Weights of a small mixture-of-experts language model, trained from scratch on English Wikipedia.
Experts: 6 picks a token, a softmax router.
Training: a variant of Muon for the experts, 650M tokens, 9923 steps.
Below are experts of layer 13 (counted from 0) of a mixture-of-experts language model. Rows are named router (the router's row for the expert), gate (a neuron's input weights, with its number), up (a neuron's input weights, with its number), down (a neuron's output weights, with its number) and show model dimensions 0-191. Each number is 500 + 50 x the weight over its row's rms, rounded and kept within 0 to 999. Numbers have three digits each.
After each expert's rows: a language model's description of what the expert responds to; "comes before" lists some tokens at least twice as common just after its tokens as in all text. This comes from a sample of Wikipedia text that the model never trained on. Tokens count by the router's weight.

# expert 28
router:582512446437437519383536508505476422485545537480530548418515479502438477532502530438511469482543428555558550593505523410450514546548494519578563493533431522416543538466559473485549458524480451500460490466543407427493577458571561573447551509527585479443396484523522488570455513487564487423481414549485504587461464524502515530467519375455565452421465513453595620536418616524481473558454437568452448490554577516501518583488570487468587465580483505484501462468601479513535562432543522433462537459565487586453545507464491490438535500438436519540497543518508533469531441508501592510
gate0:534560491523515477508522489574539429450512529507640560532589497494504517517434466514552560477496527521505470513489484499554532490596496546506523513555510538476517438495544493569517511441559517482491471507446480505513584414419501408477515620440464378448468510503524545520514455622518415565444526401546400569543522517533542487407478461402572464480490441553463491464497526508505547544559511520550569580452489571583458512538488543394534532568617490428450511562434494582546489568454526364577427516553431557507536506565480542452538537498474521468553497508563466543588426496504517583
up0:599523604580475446461494484408515596501485491491438511521520506521595503418513444585554531460500438568526461557587509454394504450555516561405609477419634526523485571480492522428503382545492446389569513572528499526511428528439516513479551500416494478474566475513484581492518496481528442566592567563513520499495551461445508500533410502497577470486553517565500417450531474518481482522540492430534528530552463567536518472461442484397481530347494486419449476468421551498504560448496497518549540515507509442593563582468463505482477536446488508549425463449504476545527517514549475539
down0:525521472475515505525468549500485499467478535470525494421456445520485455570428559392481479508492457444468508486521516460469523478537507420462496485607475523512526394506487546495494487522422481513415508472434534530580519469476473526525481442523529392405568431447577574509579596458487538457496461478497430608589430525542542501546631459552468451430362612475499513503474564501537507447463468502478519476517499500404448511491493418500554499602583543547524613506502503485536450521514394522531404520513547357491469531479539449509533383498446542410516532543548459476550501591473492582
gate1:454511452478487443445467543502614451438539519613473526499478549416568513498464552378477532581579566539514487513565483515503499467535458449446530498551430535540474490455392571540505502561565416451440418435523495519468565500423418486479532553546526410446534609480446484476473577534469543440408400406432551494562482474514448455431459547497456379506427524558496538413501619524496447443532434487481516538506439513553515454557545452545491549480474529430509478467497579553504516492551547472500477493470562442497432484471449542510464584567539541531406494568474483483617481472547496516
up1:395405445438498511564462504578562382510516568484481452551475560421481534464534460406532608554491491557452592585565407513555483545572481523466438495499553483534566496450488499540575537497410542505379414511555483492552524536473429551523555467585507552517584457563456562522543544547458492471511555508487446483450438507508429451385553496496465504552467503423459451512461438544457546448409447493512481599563494482435495597488571459432371479502543470426534546478461498534415512532416518511441466461506524543487581434502458576530536489509546543509453481542548512470524468523524534460
down1:605471540614506435459520434466526536435450547487501547573440540516544513481476479478456503462537494449509424461443524507389447505468532442421505453440497452451439522493602491485517518545513464508555457483492462444514453448429601538506440501482528458422404554445594480479484533488542469429551443471531580497510518557511542481499421541446572573385484525516487533509436721581522455558507541470446523527504495551563556547449489528482461494439456521606462479487570503489530562504624531514539489438525490539585462629416515476474515508559414458509462513550502511437510457498536533529
gate2:458496466509567575464412629478449471505455513456541471569486490484619494489518534465492564569544582529521430511452509569341584507520467557536454451512484533510540413517570446472503588473517443514444481516562468523489481539450446588415456436496512603533503475436515512503408487513534451496436528552491555552476529538469528405446637466506416469558474429482538506458414474431497521486561430511475518476482400486459565568487408530540494455467533492553547454443518546372479435425472523492485482503432494535471448417481407484421442569497474455489513484451457443541442538547474457461
up2:440556542460482434440381514485422551513613543550512549425489436516443543493524467541511554455529538415504520537462465544559472489547555544492391554503505547444475526489452523449534491504555483523423479416468514508429552485492510566595570496406506401474518558509513492553502507431536449567557465420471542501506450525498517481516468600586489505504474502505450464646486464486472531565434539498571460580512363417442580469544547532552541582526466496392380508524473503471502469517445519499445454520419629513365466487494462517506473513413465547512478509503496474494415534526576477480
down2:471499494481543459530562577516474531466493449514522446521539507534464495572531558454527499501508586519484518548533541571429523553440511510461558587468548540531490543483491451593469470450488553443503542612502498496558519526517486440538423475501441571418516499456456467464544539560414501455485459487504540472560497524584429486350479524576555555605606527514409425481430403428495528419446604479451474487426448514589414442417440541574499521490477494500585471421472563540483469482437553429542524600495455467466469439565555515546570393581496574477451437506460541500509466433539538516
Description: Sentence-ending punctuation. Full stops, closing quote-stops, colons and semicolons that end a sentence or clause, usually followed by a line break or a new sentence.
comes before: "\n", " The", " In", " He", " It", " On"

# expert 19
router:531467532446512466493526445478530551465438535596544541438506470526457524578546528607515507421521450567479493424499496517547571528509476534479578513548520480493582455459483493447479565528507472456544531496546406504491568495546496573445447567538440483468487496400480463400490469519557457559449530347550498517495411402498573558556433531450554433381504529460447464460456560473561540526562503425428551466541436527549563558456500432487536607447525504503453472548460488566527472563531518416459549530470462397498557371513563529434509554480556500521501585487503455458566504456381442501
gate0:436481554470504504500455500443558444456486470518509533551518459507428538495399542447516565432496558424532483495455495498585537507538475579492498496492511508518522535440416564484558477503501504580484459521518589568545449446488508483557444457461488522529560455395524495441552452506439479422383407416521549479594473515538553512478517467458389376533496509371528565574483554446469541480596476486508533497423532452456497508504451405558555493541531534497404489538573402493526556437541590545585510558499528474557499460521520456389531609529470486520630534462491536437536559424465462453
up0:519461437484505455501558505530416469505395530430574520490485580517571483385555479422457532463437503461455524461474479450500453481466449448493539498527532520561419490566446431478554473483482556564514557442524532489542552526478437544490515530506662423462480542447580550534398480559374449540382578524490525441491535537512543521504469552500499519508527476493542433557450458532433571485489406406395503534531518435418493606487570509478472423568583509508432478539382482482544540431478487465567513501537532509472528502581520446423402521482551411460507538520582524493431528515512462494
down0:628614459434506537523467555462487482426549450511509473437516536484475572455504473528502463540483539403509388509468543548528543459447489519504559434578502463515642490507632524547456460519508430440451530507467403575577512478509639472445416554500480465442521496520497606469508410476505534582398466517498489560564430512550509492514565550511541507409534427463499469558572530497574492479430531458486468470522516493500488469556537503485492484445445549475534434441515459556460548525472416414467484509509554390506482529430463546446571532457478547523436484415509475526632466549566515478
gate1:471492503572474545446491534489559495433444423533476428418580472496543441491515651499551524456580558420569566513538524469628508495504444549543547396614576485540507433572392445545472559497482466414473536486503559489609594551635472495508523484493461447499582569434508504491455589575474503497481506497466458454483521502556456417427450543577475521492486493397507521499520514558547397557521525472433494529519426435513426551490493457482608438498514502514530588513448534510482472557524513530520513547502504494603465494595556488535436525534511531540566514483509521511549493470471418458
up1:457547469520585528494549535494504461554526527513501580516476455492546469440475383553530474436548520541390545492524482528537496511507402467587505563561524538504511477574524443444564502451546525499537582575512456422539570531601503548523593457478468396462394476476466471452464441510512512463453465497483529524524465469586455391435470456474590525419419548485470513457503467517418476529502473540534478465437410486486464459384382538583536477492541492494509526556508508456587475522556599472407424564392516412450392465494456565493506549532539407449480565460461498449476517520479439460
down1:450560547466404512488460435451530490536535552515580424478440512472419441502426459542530522543464510500533513655419514498556511490404504469495553508423531519540515442593490474501568495464542436603538563515541496545552462453510484475545498475531409431529449487590457451532516545371497557532590420582528538506409573513463518608507523495517563562469559515490497526468418592457423495445542473494518506530593481463492536499482489446499504470511438441560528484492453530500508522543518514445376569480540491524444551529600457466402520522456477614494562399500509489553475482524545488632
gate2:472472534593484352544473469564518575434398574466537512501551550490510490435581459525405458502487457567548518478514478400535483489463588528527547490510521488481524492518469427619546575497481498502647398528554543552404575558387487505511534522466489475588496544506500415421549477522417389494475574465520515453583492497397523447553511544505517553543507563451485451548465544461484455540462525522483494477530463465552539501468532540466494441479506515521472503457488459552520526460462545554573576517569500622563510555466447526546487469530531363446440482496555455575477525545572459544
up2:439484456475514537479444482437532462558538504561514584512580445537541428514454546521557554385501469586493598595525491459515554584464539487511568471456493394486528441483455409400547491432564585493444481522467551536549516521551493475478584575535529565503447462470476441577451449564554487488524498564482472449545484436471513504511534463447551471447528438470428514546452494591391616387498439503476504487428482566495594502429525488475543487515476483484510529448492416532496562548547529417416506582467470599481544591552498466498488563557432425473476487415508539495495420408536460478
down2:518530506458483518512519477481554496571483470522575558503474577534495573558448478526558433468507443450524455509454521504384446564540444547468548480530410559482452505529464440429348552465518331527458448557400407442509499528592436422517502519489477582506602473517515476541486487454507458463502521412479541552472523497379502520555510450590521399458523543488518567452579571548511520488460450546483428476553385458529605502470451557548467520513586541465461526505492494500514524510580509525460499546465567452503537443596503453510486532478497647495548531472570565442470528475503540537
Description: Measurement digits and units. Digits and unit tokens in infobox measurements such as coordinates, areas, percentages, timings and codes, like km², 20 min, 34°44′.
comes before: "0", " (", "3", "6", "1", "5"

# expert 36
router:548447462507638499547540395535538455484475438540463486545492530615407574539587454506492475455557542443557522451478463506575544496530511502514478462442464409451457496480572504538449586488565465534491573521494455473500534463561448469459500541586465562470501514476512409411430576416476453538459519539456474522489505529486542495541447447435405466481444564402594489483467556449516564458569493447536509449536481581565428556457617513473507476472590555623416472476459587508478503514474490475498564572497483473592405461436497515465533585463509470546470517515584492430496527424467433508
gate0:463444517532506506485441474571541500536554455462492456479527513582489507534535613509632425489393454550478576543535424426603489547490512536544529501486536481524491524516534531468528566506488628410436578495523505493479417460495479519538466488502526582544490492490522526438521591511513455450506462478449491512514406469495440619611521511505532519494493547517502457523442469639443531494530502510519411403492450521522477456462478460629554586592466492514460458503444394445525460479503556529438479600524507543518513526461591567436520485513564423464456548491458585536500459511644540573
up0:607443521440512518499491477594496549563470512469477538557496431525503426512544515481621461536497510468501487392495549458531504476455447506562557531478430496568587481517431503420468591507523492545403580558511501474539578441569508506472420496388467544479537525566466568545503473472578516525503429366424529450605430570474546535522482439508448524556510548526444438498511468567483558493546446455500498435405462537473408478491556452513554641558548550565442471508479529540547421515458549457516473611547508450532457490474530471441489438501505396413442478560534481531533543449460471542
down0:456427519425474514509550421461469479484523556533581578609564507545547500491475525491548498584517396464475587472628528575538531504520461489518383498573490466485479593540519525504460491465472525588453510513471463462519437532550493428517582547452412622481483471550454560464454562504530429493417537510485450381533542495568548525451441505434463466486467495389519484572513588460457486452521395492521508426428544457529460474561578477483527465457526465522488506416456561569472450496507539515478573584439599586535533479460463506446545491611531476551504512559448478542451461574472524429
gate1:530490551587481502476439439482563498498467502579448459515483410538472559449461559441495481407522532372469484459433433592501512458528531401520508601564423625520470510491524502481545541494453534495472559429499497479530475554496462498519489473481501501524490433382478465554497489434579469542514494512529453557557507518587532515511417523498471504509473509496533547448436545512538498553568553456503559511533479617437569452597517546546599546510438521470576600500459457605460396548495474504588420574480533596462457516562458439425474498489567486563423478453543536452402457548585455468
up1:435525530518401448399479415431512522452510496513526582537445494461359498555538512430397532579582520590458463435490598478518470524502542435453505479518461519526585445472529475522430574445581462508558538521479438524508533501512471515548458535498486441560522436380459590490481538444515517483462469449471436487553612464499485504578425580449440500385512440529489498571538416488543550551477511433496499536503518560545485451486565522527545475451499496541531553495495535494587532427470478514463437531582438448572488445434433573426489600592534486507574505555533495546493587517416458510
down1:407483507532502470501515461424471541469441454514485452455550588522480626461539479476503413445432525431493437545472507462517584601513548450554553511446447506474424606387551455529471492543550467532581543570485457467567587571469525531502449474525464432397495431511435450537460511584472492487390537433394503455513470536498469506495546472543503553566466516438516461458552445500444514425497471513502435496509396491526541581400514456429349492524585508526438489439494531484536574445533531529486530589556527467564518487488525483496456578453459462541500484572490637474509505543546549509
gate2:457579526411581471573479450573428548527499504540466485482612464592518445456411470465504557507435437530487504459565419542461459414489459541501513508452562426525548588495495421428511446528459521511464615449595479470461556467443475467391463570414492554432493455488511535497559533479473455458496508463520515474539542549519539520471442488504530510581453505561545482606477538498383541457573430470505453582447555539542508483498491510499435458566501476471390448498574610514566553458585580537436526568484495458610578519458455549551498522474454501499478465508591456494458554450473449557
up2:488497521526432445600483525554479584452482582564495448460498518533455484541462523465559449564607417490515480532474480498413488520521473516544448414425489477583488510510483510506529459520523554434520522484395588581432582543535490475498543494534569526467490457468485420513568417548527579408556432457472424513541550486567463610506421618401565549535502579407568536454481571559571548443543499472516448475458584475467465488551425530538473412530473521392459481555434479497597406511509537516549449529523473506444422570537504454493489422531561479450507495459529569530521470474568455472
down2:522438474504461552450561525551512457526494505437436504465522538560487533551456492565367502504467557512473459504569517611486489487527598387579532440485426464485508483495483542528534465563488448540550435598509471533621548503440521578302420465555474509540556464499524547515360444565604473400528578435539475446540501524480532502437432527446570457580468477464547506536550585549450476412429531524524507473544488487486558489475499486507478508527467544575424510424561507506486481561481507475568423493504571441486488479494507495483589459539457452545495447512552436449445476523408478493
Description: Numeric values in tables. Digits of measurements and scores, especially asteroid diameters before km, plus words like km, sq, LINEAR, Spacewatch, Mount Lemmon.
comes before: ".", "0", " km", " |", "9", "8"

# expert 1
router:453485507478461502524543562436529532458493503358513511555569560525517508492561471509505588551574486468539460542571479516567540571514500581499484525426559483509493434512567391494458409495516482502525490410407449542570521506613554456428516450531514368435537503412552497528553524558481490437439470505572439443525495514445557436439539555412527450461478493494561529526469515472574545429560469466497497497449497458599366530544511529465480517459497521402515503556513547532533550551519463401413479567503584585535455493466550515537535436484418430480444523496530460515616495433427443451
gate0:503484481508597456508519526513469472407510494518592540537630455500470551516482548404470546438490477486467520594496559483422453524582493506476552504524507445536531591511549550533408445535525468510541478580545564557533539467514503467495445608520453525491423563534490446528502461527568485500523396528481515526554592537568565481543532632584494396535389569508498605473533524476469505555524581469583440425520537493426465405491476416492465475492562579429469557555434546537476451499482507468488450533525473567580500438578494501557391549578481452488588535515515490516433456486513579488
up0:499579518473474539537591530484593560577507447530433518457467478485602564497447544524506475621473536455479514471534535441538572493488553528530464534434513495547429509520562506475471552519489501535494391437511460409483385552431479519626516498487482618519479477315506442464475466495479514534461514494487467503587545441526557494550463506496524615460501540560463599514510577574537472518495468534517500463494442636529439514469473561545451466466470510546429564484451506600443467490512528481481510421595499508556562547494401471496504406471513373527500543509529546523486513608454499494
down0:473486449441534486424537515514550491344544498558524510493497550467495478488495546626543459560582476508495506542534466480546398527434568520491510545548471484456538528502526534467571554486460495466443512514488459562489456462456547493548569484480473476415462506454521605493557470541519548410462565543509534486420426587489592584481514374469548482407557503500578458472546404433448508463467500470498503470397498498486430595548448516518574503356495519511342392533594452424524538486512496502540494500530544542456527535450525422532511522507426424425504580480538490496569486535462441500
gate1:602553466492454452502588494471545469421542494493489518521466489482515610552520531574517528560489500464519480527465541536567520497492520469505534494574492415458542519478545468475527533503509578495444376455501491539478577550460525476458528519545448436495494465556476537387570486535530464440496458588478566464551513525469572578520503486460566455480483415437470526508547418442538522553474467524488487503450468596506473478548435534499479479514458576466445568444582553515483426448470453481335558572530467430453523536545396384506434536408510432481590401630435535558499584528505594452
up1:545529416538546495570491500523513544504478535523463446521597558449552492438572615420491531541521556447646433555482439523575431543464458428488436453453540430477537446549546486519520506443447528556496468546529482561519556479512465448477427497443537466476438490571570513454408496522473509507458478606458650513552476540565470486498554531527472597501437510508433511599479540622512468398494539421432508528506464512542509513463520525512350477543492497519464489484507567568559611527458384532505539467528516498471480603546489504456538539467436499538484529534473492532537503407559466581
down1:503503548437535497468545402536455544474568592547500423488499519485431472419577466562471536519488569479526583554477515529492492525454389427490591636517451530397490544418493557485487475483443558551541596451612452521578458381492502496471556493485459570513464502457491486555437588468510440593504586492545490467409447544450511385441536518540553539453521455442514414476500495476548488494456507510507587465541456442504476611492498485465577515518443588460435478534447453474448515547403466510522453489455557540531514633518511503492524562573485530438479490581550509512510480467411506514
gate2:472377311555495591468524492585494517484510525417360479535442493498564449563459428568470548544476480490402478502477478515508509373514538553390518523497532584541512519513521487577540561569513520550593506536485498501534517511625487471489589429571451504566515531583475469482393505450460472454481443523464522471445462463442463529503489467622555467493583496506517514502480445484550551422468471467479450443505537496556562408479514510505498580518518441588547501487478527401444481510583551423500543528511576494501502408511561469580516432526525549470469478512519416507451515505452514508
up2:484499534463591592600507635561490667471462537474552534598464489491492520507456460462542492553511503480442528551435481508576516589483408458398443448498550529479482438474516533554478504551548483475519415452551507397516465505524476524417569488573531480496504519496481549449669518513485454481422470611447514443434565572450492528458503427479516545447499412478516440506547481534520533560457494452485496458445478500583511474528472454509524587534424437592524478457419498496527504481436405542490471568581589493522428420495515506494524507458574513539484538502509433619512513445519508493
down2:442485421535469474462538538440495476512474489514528469542570460523505547463533544551377490503552406474569386385536592507571493509487565525533588506436443563495583493367457491564505507440521388473413511486482432497473419593562479547511518452415517522423509482520471533435405453511497525485527475498396521468557525499540505500539531481499499482557478550514367497528526448497518478581462442487469491563533454616413458420585604559571558570526590469536479492498600490398556516479512564488545516537540461569433525512475480390482532506506490529488510474551508461516539506512473519433
Description: Separators and Cyrillic letters. Spaces and hyphens or dashes between tokens in score lines, table cells and compound place names, such as 5–1, Garmisch-Partenkirchen, plus single Cyrillic letters.
comes before: "2", "1", "3", "0", "4", "6"

# expert 35
router:561489416513458551456552501448445420404467484571505517484505444500401526515561538547599432474574465501516449469568512512514512471497451478528583501469460447505547445483515482478531514515458448520460481454514434458466606478566485555562575616556498444449459553455475514512520532572455544527547443428532538449554490498499478623504491507491591491400496541438454501527477587448460566584548503519408463526576527447486559576489577472507661592477476493501567539514492402541486548455533464393469480426546468391583501446624550567452510493500529433457485541455453501495501510555491485496
gate0:401431438554509516543574532507500463528428509490555531418561584460437504529515542533472444439523520445376563429469566538573542528462551540506398551489498416476567499499596489488423562506540435594434521507420497558513548483485496489551494501512555545477487453552566623570419418567426489438470485503534543464497433518474578518530540553568524520432587546432504497478538535411565496537484485456407540503433546477529498523494554539509513475489434518516556530478585532501511479494617435579514511518520473559590473378476555486445451466568477519404443477537463553533486553460573437543
up0:440437535516584508472516554558476525450563581482599478395571553540473518534453448536531438451521595433460521401552552463482491587484521540612542527549497462461480483448568489459434553458539485484520587494505493460496547501412581437479530561504495540461563542503482369488465472429439556473510469514441505486526482507571520472505566495417526517514544438521497471469557550491491518479533557471432457512460552403512454572491488486438559551550488445621487538484512540501507547409635472530477538497479476525514627341492547427401497518542514513473533491558426554549470496522551391478
down0:545547623415519485487485439544427464537508524488446545445510554558502589466546454383379445476552499459473449534422497483576501419515564482473526573529476488551515521467409465477492529509494488506350470495503573460573503511478452476494454622481484536447501537514492575444532508446431413482521576496543465569443438487469471498542489559468449442516430543519481478519582438463477476578490535458557476459629432433496561364485541564523446484538467489497484492483475483441505542483477539474560578446479505368584490508528521474485463533486482502545493561470501527623492526526418498637
gate1:544477541433484525517485476544533450469607477515517482509533509508518448518442429498539527633526525541479425468543509435486520460552433516524454563564477485475531534424520473554507446495537458400510496459459547502412441547533457563481445499542539522492510549516562479412464614520574515485512453461511417519584536518511484462512526438519570382445499509494458566597454562450608574516547432541432478432521500561513560522507540482509515450562601545492485554548603494451414519445388519612464476596550507481457607508476582522512510556435632474565580438539480517448438475524476452541
up1:531521499546365383439478528510491574493521492569456487553554397482491492433417526517539426591419485457422479564508457498522519480487444416512460497511430463493514533506519497488522444503458478491462478499520590569437430561537544522466522498501560466579534529322444456489540500454602449475528566525372559429548516509544470407508489509551535458550483503558490480565409519510555582533467509490525543492529509487564454498502462491546537533498619481496503615474552464464474579500474525519523511473507515562398567413461483572480544533482480514391603519506514531480352448445496514500
down1:548545562427551549501567587530560512532580505539521499381383503480504531470498533494488495507452517493498433593458468495607523466548645609505501480585549535539409489552448477487574521525457397468453569491566506475502517494506490526482586492529546531536428480459523484498464460568470458522548462539410448526532375498539517500448513454482514504606506522445527469503521522503401505541446404520519559475581452436454395517446569438405510514480516487519478543474440517524462469456438512504403437537556506532553492528524484509446608489480431533500474483519468505479628470603523462631
gate2:489610468460512442505461549525506452497486550483461499516505360468480562527477582495450512533525551499508559578511623526646463453558435455578522485486533426496550534483452523556563497497549500567554513493519470549490548514540566558507522460543483512505513479599482482524587378533486485522466476402482513463623533607564447413589501547539632458521441508520574533503533465555519510472564421550481462472505439521495487447576602476406587584466400493485586558463588490524489461553517542464426481533481528522474460473495450443516520517551463424495397513518500513499537488492524543415
up2:429340515521469549498414483496517449484526437559424513469537501523451480523457430491495388465523513519581480510411534485498475547402546469497524419561508523558472448534564519506560472486428443489516463460470492433498419525444481520504530513548599481466449457369431471473482532551490490426592543631533591480465491517487528495533539506562438544495517501403576441467562426513534527546447536513491539571463445563514460464519509525533479541453508573478523384516496434498549466418491490494535436504509485519547484592478427490542366540451490383524456426561584561445510512505581566434
down2:559492536528581546590491493574532560493517402542486540461561463557531542584495475449446453506513521511498453581524455546568537516475537518462502508528446541473527454568392480505391531511487526513465501552522477477556469539554367473496545514536476422601562552391421427376570534516517534421519509470457517547480515413437352475477469474441461484528494511591558500489556378528523514579476499490484530424523511488496531530479567557572537445493459516586435510402522554458492484466493471624556506523470535471523551488508403458462460536418544505483418476542428504423521527579480460424
Description: Sentence and heading ends. Closing tokens such as periods, closing parentheses, quote-periods and == heading marks, plus final year digits in dates like 1957.
comes before: "\n", " (", " The", " He", ";", ")"

# expert 17
router:431478514472517563512482592481535514468522476474495444566573390419438502591509465511455564467533544534494532524454462587528493438554462425489497556520449459488465582495519392450520500574490533603509503491564525452579510537517444504493423505518441500506493556571514400539479593556468537577523543497525412568466532539501567491486565528439574444509410596456497536520445592453448539460555484529463560404480453486565456525521548475469556573466461605483507382461498466528504571555492557420428466494515537527571461568373554476462440532478461510523515498480560482418570502406514588545
gate0:534487473439472552428472498529437533573469508575542567520502566408473541490493559592507529543522509556450512523514504488561543561559502514406485482444465438390522505488525405401481440474508495540510445533532499557500499573443452467553462401537502545511501463547514440464478559534441420483489511527479498484445558518618487566521510530493419541507552546468559454454538423470585558499581511557471480505525598451521495462532446482494570378528409508472513487537521439468451528477589511412462604459534468560422538491437493496457466538566609586455409496486442426469503639572457575573
up0:548575443574519476532594492411605554553489518561540466486488452445567478436498479542395393393550538477535472434466489546527545513471523494505490573470455565431494444529517554562499478524533525497446616566472558472363606561554583445511540515506599539545431565444420502564502469492463519551450457572519533458434514472582557512489492528488485501521480506504527495442409474443500478501449556504482492386578509494497544474600532520555586471498524414596503483498477502502408547574459511514495515486496541430554564578474540534561553575441476486443468540518500550535544502491626527542
down0:484537517467459528460435562503545522495516393515477442568469447469566529442482506525500507454535442559436542526494536452573496367527494440485534466436498506514547514514593475515516554583410475533574604468488497510464472543514525541463419512514541594541550493491519414450572596516542539455539419504557491570504412540478452517461594492370480366496474540432515481549427494518468404404535505484467516541518438532582430538508480558508508518517472558492459570482448484481504469457499594382439467531527469542509548649466478534343550583496463540461547517554519454498457532506502494516
gate1:483562480468510596349513470443518552441486474505494476524494504562502444511534538498525489509339580434534484538504446440488460496521426499505464468484554633500486466475498487441419596500571571513529505521581489454609460609501422537470407499524520463551478458493471486413485564473490487519468506462550436538505474525490503524523489593588440551594578451506495583535446514484506414482519507446482446609514528464521513484514599562525529589510423552400489474438481474555546535488384540552576553478438531531565524476597468500506540446505557548472579483470533537508495431526559432571
up1:577402520522498509505443429507489530496524446433465435480515530488494552491527449494468470441480513528623481508422447428521474481563449452504484415522473539457520491510560483461516480486526558331566588548501514464534460454429560410500517445560428434444630434449539419390518481451469590418547418527516380456553566458468486376472489531479419516518489573488525515489536512516505463503469479496475531469399481510598560419533519449466529513535525526574561520454499496511431554531525452472472512459406510457504461480477485397518478508541468513530566457601551493558515436460609442473
down1:531530551493393555444532500467448372591382582533481477506485536505454476482428468522444454453427547538551483526429601505511475526530510534394620568415490433538507494468427482473569536461459489463509514484551535418536535537490596509499547486555509497451480494479414497581473529491567527552537530516539470498507459510419445549456502457421462581457413495501468606400499473435516510487487503517578534544567491493471507434479583429481568442554496410424564485478422539463449420386501530443543558548545458445538505535535422463495553573554480510398495508446456496471462552507431438512
gate2:457444496470521519495481461514453470447470537543515495545459520511506513437559564471560505379487492437512424430552557540497487558447447432506606522531461583516479563590462511530513512563433587527460529493498415522499514548400496449521464513451493518495520581474554498573543526466495560525480617439463483572604501549510518475525437335482589491516528475429521531446471425506487394505466426480422489406511545552549510466467488476496550486410510590557415494504544425526593517451565521488430443498572551500520622536507537525454581445452513509488599498488478482513528589396513537417
up2:477541529522427534517612520545495477473550515505515484527522490522540469586545428513515473469405521542438476524486522506465574479531527482495551531495412494435564557410480473509500501464456486519474641456515515469566484515494615493441471477465438604448473519508469491512543637497496451560511522443571414364490465460530537451530525420505458506386516560462505436480418394511475441491473516409488496518509487520460538441420385410477543533460428569461447455534429569576501543536573445587499489497525561464474558431592472547476563500469531552444480545482502483567514584377565532484
down2:614493474471456516534450531388519517529429515450467437501481621571571543498495506518571599541484478494498511477574487493506387540544487533478438492498582477475477504560505501488463387580483512452482395459615484474558498495402419580543491501541460527507499510447475484419568427486570573496509450536498520487469405538470517551471506458588466512474489525530566497528541533528490529442525504445531535447479455611447453519509491575481471508582483499537469552552549545528509419375450597535518426403446493549538495421450500439544548506590627448558570530477513608510500510561532445475
Description: Accented letters, asteroid tables. Accented vowels inside Hungarian, Spanish or Thai names, such as ó, á, ā, plus digits and fields in minor-planet discovery tables.
comes before: " |", ";", " P", "t", " JPL", "ng"

# expert 13
router:510479414450558611535515438438503410551494564531573559521538498495495587541601450541474585451511560415456464475459460532594517513433458525439590441558428441450497497453505478548523604470497455528560512479495406464494559566556491544463497561548477446496610482516526419389423530519574557603490528424497555473564452458526484470536575526414518486479510464534526559463532540526575583552542528508432476496527474530560466554482483512455586486448548521571507581523449511517445446545407462456443450525483560556524548409497551575578518468497508536527448540487516502438536466431437424547
gate0:482507406532465378521516495439482505536474394547449450528547553554520567465577480476490544446557437401481458520532608582461496481516461513459502501444595457500489391497448499477532508501459448590472453550540488523573555550366576488479606519470534460451503559510517509498457463434566455426493425516437498489500428488475519500503565533439476509476498528514464488456549513497547486477462489536524477607457514547477461546476520465510482545475575546443558502537444544559475404536454492481388536470452630439563592536584619474533469404410493506438469485518495441474499405438473577427
up0:461513630568429418485485488436491521442460381479531494460513481516500518479591458504481551514465436498492439546560538439550459463505457565512649588521472401461486447496423528541485470565542437551561433504542442484532455473504469566517562492502462499419487546480599527480399453465439434461511484477521484537544464489494464449484530498481431512471519464517462440453566549468461450559481466561396540543479563535441509566436540432542515504504548479465447532484542510552508473567355366483504557439471585543561460510435559467523529390399477536517501572483532611487478462488467496409
down0:411442547509459433509541428551500555600392496417520549493618529495508538437493496536497509524504438459570577525481587570548505593554595527521505505537482492463441564541408377510532510451472544510533469581444409492571499548452494483480576540554435603453515457498564498480363471571589432472487492424493558401414378470488528441481463515438624426527549475497502454435555449469478511559508481496393509480493449524512452483520537500477456532555544476455491498435508484489500524519505525416521548488563459583489542459510540532537487473494483485631514482486497480549511484480584517446
gate1:362504447477472533478462420558571472583511459502508446530516466481555532466447475558503559499529511460498486455540519452601478488438517502510460506552529455529497491488450459499401573435531415491473425497486377469458563531504518483562636540485491544481546543549506407520441487599522554572550537580501527450476462504547385492380589460462567473545524535554413502498552447473602545522474530422515467452542479511432420420473474547542493426551437466558546569476427494437575469536440488460434521449517528528551566468540572474517557460486475566467472429396456522519449488415416515506
up1:500556466515425463483587469497492496489551548526569526443629454507510514581526489537570452504473440554393449530441505459481534458555448535600539518530507457437485440511495529447461478531523459535590510457529506421480437494581405476493550559499521557489501607561514405460488543489543539481518540473457565532493392549545507508540478531598529482459440571414475485467433632639491577510530529590587515492607559503493575601544477541542553445407494448589460447496564519511500507470454561494498474535457502506594525501511506462545493550540524553504593533435572444520512503436492577477
down1:498552514437502565523503461476519516575474536438519611494502510521486524448493497577474496491420485520529485576501543473500610467528488516565441546513509534538481622443576497452534485484481530570618480393437495555512563474434488542533406487544409559483556427469513584539439527567476387465511491461517503459490428514543587476503526481467461427556489470426494442474518528470739449474462504534513525496451492439466458472484524457514588443435468550514536512472460466544489501439429470453447469503599582564492580482497425454524492523550583480534546413596565509518569520447530476481
gate2:491550537469498571519586488522572552599538489460467504436508401503567490443360536488395585448478501561498406524644475524501549550563486490514573446506481519451419495512516482452478524436550466526470485573442500557507481410503502400481489481404523618508508532579473507448393523558495429494529442509542536465569443599484563525383526481486562401427466594612482497524498505500435496462478553453497508457420511499487514403423521463456538487479496568473499452481503469571449528521453545541470525509487543453493560459453499461478505449406550502529591491492520436587576499478528538477
up2:478578531588485419465496551479450430575485535500501512439528538414477487516442482438398429432556533569533520481453494519582550486422575539517453544507405465472502474545505460426472462537495402531484514469637517497606537622437475559492536566550438420524457431467562437536485458548487556555483516448498534542486527574510479421498560477589525574435475489481456463525448546438475530605546565493509517555553445510485486499522493519535459548351468466476578611503471561520486573555549486513529541449441515542475551409482456549567509502541450410402510532531545479475538555539453449507
down2:479469568572449525543486493497532439500480451516587557487567456498540460620437524538466480557470542403489451552432538471519504512531560634440552505536498466476601453479460559538477534588540503486527425467461409455484532463499526515524457539444472612461477488518512531431373474464596525449467406434479497468442421548478456451476505499498557443576422577548473457415502494504566511539464538420459515545482409642471488497429482590489451528508462562521513479490440425554451411472466448532464632464542443578518508543499541475494446481435460399507529539509496498476484481553566524567
Description: Digits in long numbers. Inner digits of ISBNs, large comma-grouped counts and years in tables or lists, such as ISBN 0-19-5…, 1,311, 1942.
comes before: "0", "8", "7", "6", "5", "3"